config.toml
n_layer = 12
d_model = 160
n_experts = 256
experts_per_token = 8
d_expert = 32
d_shared_expert = 64
activation = "swiglu"
moe_layers = [1, 3, 5, 7, 9, 11]
router_score = "sigmoid"
normalize_top_k = true
routed_scale = 2.83
balance_loss = 0.000414
balance_bias = true
init_std_router = 0.0226
lr_router = 0.0013
n_head = 5
n_kv_head = 1
head_dim = 32
vocab_size = 8192
norm = "rmsnorm"
norm_place = "pre"
norm_eps = 1e-06
positions = "rope"
rope_base = 1930.0
rope_fraction = 1.0
qk_norm = true
attn_scale = 0.177
tie_embeddings = false
parallel_block = false
init = "uniform"
init_std_qkv = 0.0231
init_std_o = 0.0
init_std_up = 0.0231
init_std_down = 0.0
optimizer = "adamw"
lr = 0.00239
lr_mult_qkv = 0.7
beta1 = 0.9
beta2 = 0.95
lr_head = 0.0138
warmup_steps = 547
schedule = "wsd"
decay_fraction = 1.0
decay_shape = "pow"
final_lr_fraction = 0.0
batch_tokens = [65536, 131072, 262144]
seq_len = 1024
doc_mask = true
train_tokens = 716500000
steps = 5238
dataset = "wikipedia_en"
Below are experts of layer 5 (counted from 0) of a mixture-of-experts language model. Rows are named router (the router's row for the expert), down (a neuron's output weights, with its number) and show model dimensions 0-159. Each number is 500 + 25 x the weight over its row's rms, rounded and kept within 0 to 999. Numbers have three digits each.
Before each expert's rows: "raises" lists some tokens whose logits its average output raises strongly, later layers aside. This comes from a sample of Wikipedia text that the model never trained on.

# expert 68
raises: "\",", "\"", " million", "5"
router:487520494438484513512492514541480522537517491477574526518475452495489513504486516464517502508561497503485530529487467498493492554488508521467466474562486536539498500530478545476527509488545499473536490486525482513479485485528522490466522472510499516518480475528508500487549481513478542480505478524497489511496469533528480471509561483485506471523519461477533513521514471493486485497495452526495486483516495490504510508517495502530579484495517522461496493505502462476519496521517500
down0:495489486493480490508534454513546514524527512558487498520523499487510530530476488489453450567521489513554495501534482498485530514506507528508479547490505501534496491511474485503500504528537447532468519486481460523491504525498520441465543557505510480483489500504544525476484479522507534537474484525486526469527504494519526469484482471492515511512538472467508485523480515522510491534519466513493516512468492442513476509557504530535499495512496515522498461513509540497479471472500488
down1:504492487586493473497508504486530516517479511538523524475504559463510518483508535493437473512523511511532530568492482486515500495501483477532455517489494485506502511509470545483521482478487522492464457520509477477438516478522511469484486481519503499522503511470502532520547475453485487486494456505479457473493472474507491491495478511521470521505528557494508456500487474534534494493489475467543493511490516460481474472516517487501488476491540564510512495503502505473480514488475502
down2:478513495517486463495536548508520507519499549493516509472460475495424550496529492461527498507469466495500554510493529505478508514520570511480509465536479483467467537521506518503470476509520485503493482508469475487555474484498473520481520542462509526483495449523501484481481489516510475527477511486477536486494505492487498483554484472488506480495501513472489517518521490509488489463499471490476505503470498506511494535515457506530546529498517533478540481581509465512490470499510486
down3:432489521496524540506498485469505458532483518484525487483548482500489504487480511545487449557513497499510536462550490556491466466495481530493516497503511469490534445461518475497515487503524535493455493531519507466512480480509505486454509513486462496517512512533497526446499475498509491527523465519440500507478492513464513477537501485466487522490518500542541485493476483524502475547483482511483482517540512519508492506494502498481508461541450546522514491484495478524495519479508516
down4:529546476500510476476507491483539476568501490505490453520531524493529492470461520512494469533528481474516519496502500505518473485544506480504473444515515503493506490476493517453487513488508477515490492510547469443504527457506520449516535497452463534497511489479520509447490482499495510475523464503451481474523482516468525495512495465485516479521546521527490476471554540510491528510543492549511502479506509497512525517507501539504527472505504474475481493505538498491463513458461494
down5:438500498505530504526551488472557479508476538490508540488488474531498477477466528517484484505525508461540519487513460501475482509502497506547499501454504493484528527530494506500507494490503529462489506541521474471505501479470485524492478519548532500490454493463483532514491483496507448509477515484476498534474496496543535468548519492519480506471518483535483521483498489520500541511497460492499538488466515505541486530495523512494495457478561535451509517474534521500489463493469546
down6:452499483539529525521501467500493515497484512534533533499458517457507497494446524495520441510503507545497483490542456491481470501473481525558477479478505492508525529459528537508505507531479536481494510476517493510471517498496483504438481523496535502484491497489536493473475522483477480503518465504505495505522498496520529507573483454476499542491476510508510513497496474534501513533498445472492510465490497472508482494514550499501478470465497486508551511466478467508500453479557495
down7:491513471417468461529514497520510564522497526494544510477469499507491473517506481494575533538524491500460504578510514519491507539514509537477506473493517501483511518469485545507482517524551486517502519474520485498522504542476512468522483509490489500479489494497493450476494514497488525532447465535516535515509518516478507504524488457522500513491493485486491527508508511525501453521502513499512502488524510471485419489501467488477499511488485451457496510527540508492504496510504507
down8:496522466466513509521483511523549471510495485487503492505506485472486468515493494534491533482506499562485516459494496497545480506474543464506514520495453511488534465563500523511481504499540452502498497449468478540471535455507480502546486539485514558541500494502497509486455473521459551543482509493520508487524485503479490495500515501509515519536467530496502506495500516524453528510492500445516505501506548482483523511498521540526507508521526480529538539501529520506528498475514454
down9:518459486498483556474506508459446510471501464523475488526466531497459531453542502444480480492494481508509490529453511486504490481496472514532488484476530485496532512512477530543487485507478484486465480506507506497498518506496510533461483473460469472521519537530525452498500548527458548513475478481515470512488502514523572494481484480475499513483531477499501454492481500499519486498454518487498521522489488535521568460521529479481492482489470515497500494499525479510466469516481493
down10:543495442497471522528542523493489488524528469526468525454508509523502489502503474517495496511472472495511537488497463487533473485481482549496498510511527550442448463513537511498495524510502505458465510494484517513513492467488507513477516487495516486478567467514516476481515541534505490522492463493466493509508506543500512489497461469485512497470483495486508498465447508498507515469531450498490548496494492527489491531479510471495480454515433499505544484465470514514470512520544473
down11:500510450484505497465544508522505513462489511529503536485511443492470522476478531508506472481532455477463532487519543455495493535497496465505512484501514471468497554529445515486528491524550500507537524504524501496489524570545435483476507511538502490474498468459474520501497498507487492488480489507476530528534474485552497452526485479513516508491537513480542498499528498529511516501490515488530505529496499530531497486462497503504502500485541504444482464489498476498535513513479513
down12:496522471448473470493519505512465518500501518484528513489498454541465531506513512493569528482503504498525521503524539507496483528506504511489532489501505446462448507511502487512545469522481488518493502504484482514497483524495490508504484516479520473526472443516466503477451490493538504472501521517492538497500558512518508508529493495512554475495489515473494496508564520538520442467504507491503482476503488482507467486492445484521534532478479529486509498556545526483537517554477522
down13:486490483549435452492538505466493485489503483491491489494481441544502507499528508503578516515504492484510506499495537505457451493485513515520490496508518498442509516486447488509532495502479532530453540503495493491456503569493504520493465485506493452541497498466497471491499485520507527489489494510495540540565514503489532470493483505472537475483491523472526494499509459484525496566499512530496549507496494496525479519474484480544499540500476495491506514514478509501501485508503526
down14:500514497471467464513476483490479460513514526498543496507482508575484514479511505520496461482549492499539506542494534488531496484520496510519489497527494484483485536514490544487513441496526524503491467490510466534514532484522497462441507459486557477500497492496505516497455525480524488498472500484499522460544493471559537467524501507494526541515515505521515484492540470549520513487489477523490511536468430524508503492532516503503473525482511499543526482473473477489499481490467506
down15:494476471536475485486495531523503470499494536480485483468476516509508534493513530523545517486473542536486524451467530551497478473541508495529530487507494495452474557512502525500499475505534470499490487466501487510508488489508452498508473488493521426504506506510491476522477454501524528512512515497473548504511505512478517498491513498512534498522440505450554526508522500521534485474502491474454528530498498510521503536496497566477489537511471508471502479532535518452496529499500470
down16:525524543521464494486512469471486553532495506542526504535494494524509493492563504461512511482506462517472523529543487468505515478480496501504496502486465492557504518516494501492488446499480499531475533510505481497547479539501486452480510527476504518468500513510506493517478536464507477528528473483484494499483522484522498512467516519497466517480479452512473470508473521502471506477451533514540492500512516494464501516541467471592493459514523484490519498515523480503509458458535497
down17:531470520493528508520505499513493523486466515498501509498472502543514483488478526541485483491541487490513502546517496469534507519466534523510456471504508527520517532554502514523499499551468516521497472506481482471539534478490493501536517486511522487539506467470473584472509502483508508481492501526497504496475501501578511505548526513504518529512506502527478522478497474550497529480516523529532499503462497485458482514476525468513484452489592481516482516459501487486488482510506489
down18:462501484538455501507494497524524504522480570486493506477519553512484503519486500486486473501502507518523522514484483508518510528492500538513504518464489475487491566510503535478543479516494488531510483467497503491423452564492499466461501538461499501500533482489494527478464509509538511552511440504483478486496479524473491519532494501499513498481533507495492489488480566508516472513461498513520498480489552509474488502527503508508515486465461523529524483488544473520457518541490495
down19:478516500513532497504472502499478489505506512483503481512481528482503467488436515572479499500526515488485494499557493510469512523550519545538545535448489493456461499479549527526545516486513489492499523545525488486482491473500509483523448531511512517460499503513484527473551507499483497539522504492472509456494510489485476534535540480497496477478509479537477498488465493532494472528506500568526475511535495481503519506502528554510506482492443510496481488514484477489533511484517473
down20:486455480507491488482493517480500488535515512519481479500522534508495495470505482481548511507478521511482494514469495507520481464550535496515503515544479507473496502545526510472486531466528524481474522482487461529463509465492518476457514503487488491484509457536511501481507451550460502499502491455504470463484523505443483468531499509461501511497444468465535479503500459530487547523540493507495544490509533491535529536444505494520519446515454523495494508473514495538520492484517482
down21:505477490508545498513485507495504452455504496505499508489515454495532487477546495502459513493459464535489530482468495505486492487557492476488521552494481525531540496508526502563475513469531523487526533469499477508499525499484461574489460487524548505484500517498509480523478473501543512507519533468468506515458549454479508508515516527508497489506478491501508477543473500499478488498482481509484529499503530524496561493485492515539526544489486533461478499530505534540459486498513494
down22:529539503461473533477473462470505534511584473520492505541536515530506505484491541546491489513495520472473500481518517504519517515496474521476521481492507456486482434497485500484503514519463478510483536517478499456510499529531509492530474478448456526498541492480511499529516541496495472487490496487506527488504485510498530511470518512499497508490457497518483513485466522499541525531527517523527501507522487511510529458481478524475499493527468480530516529466517441485563549509480521
down23:463552503491515509528534490494500532534498484501443500485564505515496501502469514500498506477497497458523442450498507488545471498542518472546545507479469455529547521532487552460500534541518551495506518495465490505471506513528498487510497521466534523506509484475532497485488476516554455459514546490497517461462524491489507503545496497493509467486447514508467457511500515462494497482515512504489486485506529531516532518483484483487527515490506518490487488496492494483487513535482521
down24:494497519496491505515512482510484516467486512462530510478507547462472500509541462507504555437461523494485512489494483532502512460463484527499513532453465495476550528482500495535478514514453474494487500471509505529484452494495507497543467495470488506469561464525506457494513493497467538503507486507541500479477509504506570472505537495449496491452494501474485487466488485489471518469526495505498513449494477483515499478450479489513483544478527528484475470507502520456503515483493512
down25:505440484518513502512483486556454501481470462553438522500511493464505475480502512488517539489469480524496476482471523500520515529473502493513471482487477496489516489479495506500490493505487473521557496497532488497551479522486473514523466503476499481472454550449495491482532479497530513513511458524508528522512551441508484578504483482484496490477467466506471531516518477497469477495494489436496485460514519487505462515514500493506551466509516484523485527496492512479504503520474504
down26:526500511519498504483483495539524535512500497510503498535520546502494465489483465514500496486472494512522533540530479507540537471502510507497489557501462520534519431466512494492481494508522539492502494490520490539516469450468538527539536488468515508480485483470547500468511496479472482505547548492549510503492481489472467516523497449496475520526465529514452494497490496498475506486505454499464525476489496504509460472480487510533492481548514472546516463479494517519464490454529482
down27:490476526463520566500498495529510467512483501507524521490494514509495479545484477496541522505523521508484448501513504493450511480503486478496480500479508540531486455471511496485477527441511518464507493471517468482501548483550510518524501466505534471491473508521512522527479494498520546508477487478512506506442495508497503495506499534515531542522536442557484504498507480515521528485470475449483467487493475459545549524540503505496485506461526498493559479509514503520504490491548499
down28:582483462472481511507492525550501473490521443502522496516481491454522488471476425453513485498493459508465484532481521478470470492502509507508461491517507512488491487444493509542501509447526498479510489495485504510510498532478481537465491512504557473540545505471494527547516498502510490492480479499515473500546528502538509509465501518517477532511482478466515481479474514509477490469513511497558489458490526514502489510452477499509479494480494517466498506501464505539494496504539470
down29:561491493561511531491505470484477528486487512504484537492491530502484473482514507513477524509499525487538464505532499497495546512526517519509510529469504498533506472513501504515521523505481467520472564537487502488526456463487488518487499484474510510496517543508512474482497485494508500536524500499520556500440537494530472526488526505511471522510516471535406501516464499471457451518518486529467468529501481500442498502487466492518468473476492478514507461505522519456498490497509515
down30:479474539481511448545424477521516474475443464515525552454502520491536488517483503519481518543542494497493494518525466516524481510537505491504490519523478475514525511522481511492479546470439573512498509527525499478487545496476492485472517511504507524519473533477505519504506449495510450465455491494509477492527483481497467467483479493512521536478488499519533498546499496527473523506493494473495491509520502530504485491487479477511443513503522505481509485492478486501517482457494533
down31:517502527476483502506537528541522483471498522538493487474518453485459526484471493508496474496520418472498513454510465458482520491445473453482479454480545517486483513487475518512486507469537490515527510469508480516490536504524483475498533495520541506481514499477490541505471500483548502474469518524475507516461503496572528450522482462542502480510517494480527505486506526561505522493484539475487533501485489475518527502501494487496487521491539496507510498476495525528525476472520505

# expert 74
raises: ".", "”", ".\"", " January", " February", " June"
router:499502467452504505526479514528491519507515543512560499513452487514488475523467510488499521481523508499506500525490464493486502553506542511481493464533485506521501513524499521489520505459534533474523484464509485552493458514492507525499509487533473515502455494534475464480510467515504562492531460573506510497508474512511449496481544472489518481506501447482536527525533478488498501493455456500510488498534507512489526520507463514522562474490493494448494476502502503495542494467489514
down0:538499477487480494502538528489477516506544465486489540481446516521517540478496498496548527531488460484463541530473541496488499542496479463490514499489491496475558478501495511512473501535506489463519473534507529502523521523472515526527523490511518493466509464452536471486511478460517477541505535459538508463453497519508502482513487495538486473532470484496515497483495505481478512477502523460538511521530486501477528459493501510484477474472497516501478552524507479515471527506565466
down1:503511504483508486549480499518506522437491562459489536527521509542494493528513559530513492509474495534447515478548493494488488497506469492562504538510468516520486482513512497448506458525473454484458500485531486489502478441521485513464479518522471530533512486492534526506476547485508477505525502521504508530513534508477526522494494519517486482464500482530505518491481492529513498546468482516472476527511503516492507515478523515507525507522503548476521440533498490530537509488520514
down2:503508484542518513487484514513505533517540505475430504528473526501515496426517528462478523544493490477446481529484543507480541497504488488481440478507486523500547505504494512497509477529497534480517503502469511461475527475506500493497545478490543501469510534497521513484516505474503502538536536498529464460485510482515545521449537503465511544479485490548508483499474511479494502487566513502458484459540524477518511518467517473486509504492522506529504498482498505474488519530517495
down3:522476522531429518468510493504473507477482448545480516473507516515485491503549496520478507524485479475493506521500509512506507492500521493504540512479490491488470517502474522463553490531518459503497513500467487534496428545504502497515488506497536457494490532486570526521483516572501515485493510499489516530530505494514500515517498544486515493485488489480478466508486553450510491500501507441504475487476498505524487465520510525517515484482519442457503467451523479506512456490467525
down4:534471561488457472487508477493480560476490505512495485429514481522520537530488543524480509465503490500522489484493462488518500474507493496456516542468524483496525489509493502517528482505502512543513485484559525545500505492481518484523502468562478513503510504470496530441463449498516512485488426484493467497496488504534511494490506559489506483488509517494484475488486513514519542460479533519480501534504482525501506474514502478520495473461543503470529481476532465496497487516496529
down5:542486494558511480545491506487491437450511498487496535497511474465526520472475530560482500448528520486467501470514518530471494482521469478534498505510497541530522516513473499496480493479498544508517476518535537467499490485512485525502489498553485538515511494535479538539517493453507509449530502506474450514512517479532499503497513498508527493492515501486544518486516502488478509505482551473492559511507523533506514482489504489484500500498526500499427508502508516460507488554460525
down6:542532498517547493484483495485495503476489518468474455491507484534521543533484504457489513565530467508503505515479481512539531498487568506465492490529485518505541511482471478521465520500487528459471512509500520465537491514468540517510507513527511479491500511510463476515568470464499478546472499492512504479501469507471505494507522465511492500509474503505492479525475498462469511494499512525543525446503543475514522512516506492511536476497533450522489560498503494524502500435515491
down7:502520429490463470515509484560536455503510468539518470524498448520511517488542474532485476458538514512499513493507522477457493493552508496491511471504476497469483553545500525495489495502495515499526563532504481482511488504489468497500528522471538490448512484481493443484507515481543534496500519480470539504499511493536498475522484490498514494513521492496491495481496496483497461471497529499476507555527468505488500523507456485472503538453513502497444518489518493511528496540467522
down8:511493502504539521505472475530465531523515505537530475496454501516462490511479506447528538521526466486500517491504520521515549511475528454550474466514479481484503543560482493486516479492500523527511502532463499503523484531552479453508522505515486485491491496466509488499476490500503516517446506523467503463513519499544517532484524462495494467510501515539473495507544496522488477498446492461521528461469515458511478497480488503522510560456489522480553508496518495476514514496537500
down9:480507501471506505492499489495500562456497509483513460483537527502541511507527507461514503512467473510505532535494497487528533453466475495486494514458509533506519499562547492542487449497573503493526501492471511518513541479486479531515497479508511537466496495522514504494470509492467457518501483494514483516452502499537532483522548516481476513472531530514505474526472495501510504480501494521495526503464502532453523498562502495552474472505528483495512515484546453493540491484525490
down10:503497472483504462460521483472518532552502484527518497526522525515496483512508531539485486519508518495508507495483505502524480532537475535449485532507489478462494491478519521502520510498524565528470503513494500534479544496516517444477502506536522534521500522496499533495491469516508445497522487533482486469521477462456549488502481450467496531470516539513482535471519483513520519543548514555519486482547501502529470497526482492507500510529511482517486504493430494502525545483516514
down11:472511481496444471525498499555482514461513513517542538486500483516451509515490535493506486509517491473478462496495496503467507537510505495546493465522512467495496502497453529521468557518454509469479471483497517527500492558538458476506446496514501528505465502499492469488488488504524483449494459527451548544523528536470478503491495517515505499489519515494512534486527508482517522481507494509453505503492456505524500515466483508488457525457520503480477515528514472524506482534448479
down12:512472508541475529469495488512526554509514481517480515532447522503484499504497472478496473471470478508446527484514539505525513498459473507506436471520497505481544483542457515527497487536488534455527530485513498462507489464476474473496508526521518475539477490495483490473503460513505466523530522531493507477512540492492496485441475478457450489498510475512498463470464526513491507516512506505486516491530495504482493518441504497506554493510531514504475505475504442503480489539476466
down13:475543444555463530485508493538496466508501539473509523552494483490517519516502525570486514491529519477483515473474488483545534490482433489528495515499492487510507487464530494509510509547481474494528472498467480496496501483532567463489485487521498523491519508494481494499490485510483495514503530476502478469459495503494528473483493492497477488475527519538522531481482509453479553467525482480508517514499467468520508471423502540499471538500521498541489494497498492465461506511499483
down14:457517505516476514484503476481493432484473477459547510479506487486523510498468504513496500505514487510532488495515507480471444494514514547498484538483531471466496506461498517474517521493515528497467486513547509497425448516473491516476487504519536431550497491504509509490563485543499528470485465494487535502513478518491527478506517481468478519478503476492522466518503484480457452519497466511474511530460485520509520507455533520497449530512474525521489493485467500502519522511488506
down15:467496490490514517499460529513504499499516525498462492507521506471535456508507465530491502470482490538489518488470473494533554492486460487500501504487504520539540444535487496492471477460526539499523496462538473505452485464500458489483504488538504505498496471525488556507479528502487495530511476501466494498458503485511519511488498496508468536485543530500502497462459480504519517499489468492464502502527478568457552486461513498485485508535532500487516502489490536486523489442451552
down16:463484488527470496505509495483508530536465511519484506505468515523485467501485466501519432537517501503501507514500511514506488547480489561477477502506505491480528483509513516475510507501541507520531433524499482508490524484462498530464519482535524513484533496506502482472503496492463496543450492489506476465499490546517501448499524484492449522465474519528458479456456517490475514533478477542515499507521461499462502502511512505532466486491518522564497512497492436509516506548508457
down17:508485513509483485471501487551473522494519501475525504495477520498550503533531491510495529536435481429465517494488511492555520502477508523496489493530510494468522477508488474495448464541534488504494515456492492493493528506519474459525514475498430479466494516505522486561481499484493488507502468495469538500445529507505521455458483512475508462497482545496506490508489500473473508541489505529495511494515526483488498500491493518528482482517507475438510506507561487508523552517527489
down18:524514508497505511527534521503525571495480493515483503507479515529547488534529512505512492528479494474480524470496453512513487521501401531525474510489493470493536460512458485513455492495520475507481494540508505523507519477463478463527531571525477494427507471479509496494492509493477520549522475501477558530520533545491519476509502509459464529510489505503495540477498483500502478491500498515525502514503494490506500515517503490508550486549489513455506484514483492546496514498517502
down19:536481505540515488523552486512516526519494458523497499488446482467475501522519483481523529468523529521468521480486504509503507550520540455495504471565486497458517518510459524504497505486498527470472509525508478503516510520498515481533489508526535485492446536479474504512481497503505509474496502482508495431485545476496467514455479447550512492483483480523524512504513491520513514478485530474529502471492472498494464499489493529489558490508544482457433454525513500477474502491484505
down20:481522461540521518457488486478504517492476487476483488503519540502517532469476511523454456548481500468487496553523472557522460485534511506512522495542516500477482437489558496507465472490480527476480486502533493467504517468504491505501524460524497491485528496487535550508483506496478505509564513453476509515474448512438527511489506481501499498509521530519493509480507453499479512523533492501533493508498506514523506511496499545491493486542460487532478512488503496528495540453524494
down21:520484498551502490444518499481528503512442460511480473513505513554518491479485475472540478540527515516485482487489546497532532558524495531461514500501502516480496529469517495503494442487521450500494503503497568522547474529485480515472507509494513500471479550479541511490501493503458506510482483518497535496526504513496493518510467460468482516508503500484485480433489488495524540477491523492507481478532500483504453458493501520465526461512517469496467511511467459504524511508472532
down22:527485473507465536486515503532502504490453480462535504498514488503499543542522483513540482497499489523521511444486503467504514540511507490515490538554499515523478481488494498467470481529480469503493522479491483538496466470494484474503485512509474463500513479489531427499467469484461515490538538509508532523505513516541467517509493509493517549522468514475466515494494476494484522440496543516483503482501439428446505457511472496508517490532497455483515521515509506472498498480494473
down23:536477511504483554496468504526517506489457472492543519539498506515512531547503503492515504461466511512496531470469509492531496519489483501483505531507477505541519472488514468456505465467488442524526535484494480559491455497501518485518511482538478532525470531500538444535456526485494484510516511506519497509484503494505476538510474546493482497467486490502475507451475496490507512480513513493474499478466517466468516438552455520504526496497511456494503467537505526465541504481501479
down24:512529501487483486528523516481517464485540530480492532524491456515525500494498508494515499511465482503517513490452498501454465501483496512473502481456482462436528526511513503538485506522501512498496453511506482466479526541496476521550508514481507500476504464484482471503507468464520511535474495547519543497519507476476501444545479479509473468515491496512529509526462522534484480542450513459518515526488482494489477511495503491478503514487508546519540527529475481581481502475556497
down25:540534473460518479500534471513479474541511526495452475496499550467460476530523499481529530527506517484489445532465521466489543523506521488515503483466466459474511498510475486506477560483502505475518510548476500479569535524483533492500500496489449441477512470493526498529556494527488504500444488468520520480476493527495485509470503493537530494502482499485490492477505482443495471506477499509507466483449488480504501488501510510494481508521500516510521478480507523493505462511537507
down26:500483513490484529502463503483452528508541500481492521500472516495458549519528511550509496494498461526475489501486531484539566469460468490487472523487507481510496498483535472552495535517513505510494495487510544493518534492527483518539485453485464515516548526515534553507488511481483468538515486478497437503457509473495529495474493526523505513484472529536535484448516498481535542500524514485506478502501545485513517472503528485488462499508516515528547531487496513518499479504543484
down27:465487486461521511469489523500541483483474471482484518527524526485504441488455502492517464530506490496497465512521490537466532475511490521543469513502470536511436571494501500475539504513469481470504531471514517472513490487517464563477504507455490509524485478466469521512516530498501482505538503490532495533527504498479463502524477511499485528508530492499502536482516486463483500551497515552494453527481539499483496522484543498441545503501516504482498490456490523496488508515485503
down28:519480510494500478531485500504521422497492473491493544492498503470457472476455457508465538441555521490530480536505504509480489501501541485487539509556482529534486546506479531496488541470465518500515473526488487469495525522489496541523502521482476503481503475474482532551504480519510537416505530526502470492527487478478462517497473512527539495519497486481500504513537505469484465499505490494508486486509534489542498508501509514489518493517481487444461491525494521505498493483474525
down29:535506456487542476537524476506477549492518491546477483453489487477504501510457516496484508551511516502512465509521476521486497552498475506478501513493503494506523481486466509541505526498548546524500485543497538478516543539532473509579458511507467461519473493502524473466528458509495482513497537512489512553469493485495502474504501483513491463497467459493484492491499435506498516499474503532465506485527484479486485497561499451500512496499496530460519492489505511496495481462513505
down30:492464527513505522482539497492485494554489523534507535473478524479482483530505477527473519487518517484501513491500473541498497523519475458517461530533519501479473515510512443506501502473500528482448443509540534498510517469524495486527466516465491501473506512473514490455505447501477513434525452526518508529506486518515489456476465453511505513483532500498535518499516527502490488514496492536467518507492514531483465543469541468489555537524543524507481505488489537476489483528512496
down31:525499480513537527463531495491489485496497464518492509495502507531513516487530513510513460586457475478469508476490517482502506506538455479473490547481512516526531461440520457499483519524478473469520525530501518483558492464502510526473516494491505504515466503476515526477535496487508444519519523511520484514497489563521489488523466558506434505521477482492508482471503469482512523491532517505477490479534449518498527484486493481483494493490539531518516494476490463503518512540520484